Weights of a small mixture-of-experts language model, trained from scratch on English Wikipedia: vocabulary 31770, 21246 steps.
Below are experts of layer 5 (counted from 0) of a mixture-of-experts language model. Rows are named router (the router's row for the expert), down (a neuron's output weights, with its number) and show model dimensions 384-447. Each number is 128 + 32 x the weight over its row's rms, rounded and kept within 0 to 255. Numbers have three digits each.
After each expert's rows: a language model's description of what the expert responds to. This comes from a sample of Wikipedia text that the model never trained on.

# expert 37
router:144141121126137122123124116118146133134103148124130133139000123146125068119177116108134137122096142132140132078149198142111090217160151255143135110125119113160121173120110093134126139125144117
down0:136135109230130101124170098088140131122096132134148124191130124098086053116109123177149084109119082093155162150110168131133174158179138255196154132204106164156095073093073120130143193102110185
down1:120106127131161073078140124112106071088173131127107136062090115159130046088124124139109069116133142111102171102141107071114181158123095136120135072147163126129136128121090090081143105133087166
down2:148126177122174073159110157112153160198123139141122104146130058096146108103140053117178132071113146037087135115103204106136110132126130179130111159196123148105109116174152128099149151158123127
down3:092152141091115111108123173148126159107122146172162124166143117146129072149117172147175122089126147134099110105214126138108097057112084103140163143080101089146109159151153117170066115083092130
It responds to: The, his, her, its, 's, that, which, who, usually after of, in, or a period, starting a noun phrase.

# expert 10
router:160241150111123078118096103169149134139114179094126115101080114189108145116182075133103136068106097152108157144116149141103142071155123110056119122156128104092117133042164123146157173080124124
down0:110111138115163118161109167124125122136132087197143208142111083119153133105103136108081150156093075092118153119172075133150150128056121085128198130151127176085090160185097131087081137175113123
down1:150083124171097114114135117125120142147156133160175160137122121193131064169076176089097149138090125147106132160112137103115063182157087133169117231122139124095147123128177116161102177164060183
down2:128079188125175196138129153125114179102095090063066146147142107181106107094145116113133115122127135125170140179137098152112180045132096087175107105106199163142090071119130141137147236110165097
down3:177200171069126137167131134148065144139138127095129168129190107081183174137122163147124133137140073114063158142096110193082107123145171147173109145147123118110139124128093057062096111132173114
It responds to: Number pieces after 19, 20 or a comma, mostly year endings and the digits of large figures in tables, such as 19'88', 10,'00'0.

# expert 7
router:061051121095176100143084147114113141092114041149120130079109129123125158093093076097122103185135139131101124157156199146099114134131075066112161149200173147162096152111105125108112146157096154
down0:169097054142101187081116133090116122130158134117115121094111134155116111111153120078071131188167084011079142198176119156136148108125133138146116116172108119124120103106147104100097164126147112
down1:091094184142186137087146142102056125143144153102154159171111087143130132139157123098153073115200129157136120152159106161128112111134085183146068138158143155136138116139097144028126176120131160
down2:134092138164092125103135126083121134167129121120086137172122171147111130138104091184058104144108148145147135132178151119093075151142119118139121118118058082140049157153150122115138122086145159
down3:149109114121129146151120140197073106118141132127147118142160107110110125094189130092156126102111116092110136107158155134119154075145131130174192190150162171129087147155139107170085136158100171
It responds to: Wiki heading marks (==, ===), table pipes after line breaks, sentence periods, and words like including, other, main, major, of.

# expert 51
router:155107114111147136118135127108118146107126121117139119106127143173110106095158086155096115095139098069158113120146191138130127084174125173065127115096121137171174185148121079106151107096160132
down0:122119127139136128113123120125134118164133133204081116110147104191161167124166100071136141112172185078123108098126108135167197078138155127146130080106147138131161104130126139100144138136130078
down1:109134099139120176149105122120118081105113190139099132101101138112126139152198158184148082101167186124098145148149110134145116126183113100179128163100106176172140168106096125098132073125150137
down2:149157173171129133096131186060123110090069157160174130120064132157108155097126148106117052137152091164082188162149125175077135116127127122113117066115112081097092135097095117099140080144091156
down3:148065110172118129124075110082135158066160111128131123155083097179136151154159161118157121132131140180072050140112139130088094122130126086127104118076127120182111155122149144140098115123146093
It responds to: Lone space tokens in tables and score lists, right before digits after pipes, semicolons, commas or colons, e.g. Total: 3,987.

# expert 38
router:122164099147094110133153131140141129182116133075148157116119155157090118132178109143080152080149139179144147109110162129131131108099156158075109128131091074132108132152164175106140103126080134
down0:081158078186129086148154160121110101172148121158108078094187174117115100172092196129141155138140128176153115072110106108096157155101180133140177121069128140092074116153146175101122104146169118
down1:119113112202094184096172091141140141115084090165168088105090161179094164124150076105167149143102145065152155145126150119128064185100104147083110122180130070137090131196069151139121137115106066
down2:122147168136110106159116108234078137083148122076138123123121112146130182163104075138139148098101177125148128102172143153112130133085128157127066105142115110087078156153126103165167109119120107
down3:049073092086080088135143107166112135138105110149168104134161080053132114066142110155119130120121104126146119166134129151123167129129099122147103121166161141086090146130168130155139090125099138
It responds to: Country and place names after United or New, e.g. States, Japan, London, and two-digit year endings after 19 or 20.

# expert 45
router:143060122090174135075073119090136101109081030174126112095094115096158119079082045127119098160161122135107160113109085157143090157123137122104095175107165140174145137145115072167136153176178153
down0:113079123074123114126123133094152128088077110131092143136082099168089102054087088097173091118136139073141129110176121076153142115153172172120069153160124186169094156101103134111112177136100090
down1:186145079171134134150168123108155110133162181106117099098091127171103139112117141169122196110103128199194147179117131131130160094111118130126135111107164088111093121120108125104124121138136105
down2:117167177109119168163145090056151129175100170115136072122112110143087123145097144208117121133129154145086166108189134166115148114122075187159187167065095087133128109121187119143120106170112148
down3:165129067145162165097154108147109135101181144058132132130139132120115153197109060115127140175121133165083047116147158109127172119127108128107144098179123140139085214137137120129161152120154139
It responds to: Possessives and adjectives before a noun (his, their, 's, first, former, exclusive), ordinal suffix th, and apostrophes in song titles.

# expert 24
router:084121112123068093158079172189149107174184138094120102116147117150089082144154143096110099139077074147166128158128142159123185118117129200059112071163078152118122160090109165135126127132120155
down7:118050133093132148106164089147176137129120084111111165202174128132133120113119139135172144116146121122102156125097160123139187128121168043114202118138104138109179120116096080115168126070154109
down8:086150142152074104136133053129153114131140140170136164135144102168139136127189157154113142119159135072064096089139156178141188134114135218119067084163140133127139127172120102112187165176106102
down9:179187148150179123122156112086077087196166127093144071131169148150111113128155144109089168104084098120142111111139102097170182088136120141163167120090122064184175130119075123134149173062141093
down10:079127149083161184153130176133155155136140139139150130119151105157147074145156116146121078151139092090095147158109155169090141141183174143139082168163129174097144138119058142071126157094184162
It responds to: Accented or odd letters inside foreign names such as ü, é, ul, two-digit number pieces, and institution nouns like School, College, University.

# expert 30
router:154000114112175129100131125091109147095093108126145130128143143157140134115139089135157117132178138097134167109130167155173120101145120158118105138119077134208162221094103108157154121118127125
down0:112255136166129092148117206136121095148139102163156141114137159158170145125092143112157116062080111148128164155076147122126099153147119059124097151137126095133114095099113189144187163156133138
down1:117052146111091136117092069082073176134096131105094095141111125161122131165115126147162153124185075097126148146125121162097096100175093129113161139135116165119083115131068143073141160144109142
down2:106134064149109147145130108110124085134174117125171221091123147130115103114145148149167130136093164099141129090128148157165151173142181136074116103073142107148154185089140099097140150107154175
down3:160106144100143157094057095116086120106120100104068114165119161124176173199127109129107137088113188104131150087096109146098165112116137167071115117151113111154085179157111114158146080095130118
It responds to: Spaces and opening parentheses in tables and sports lists before scores or years, as in (pen.); also German suffixes ter, der.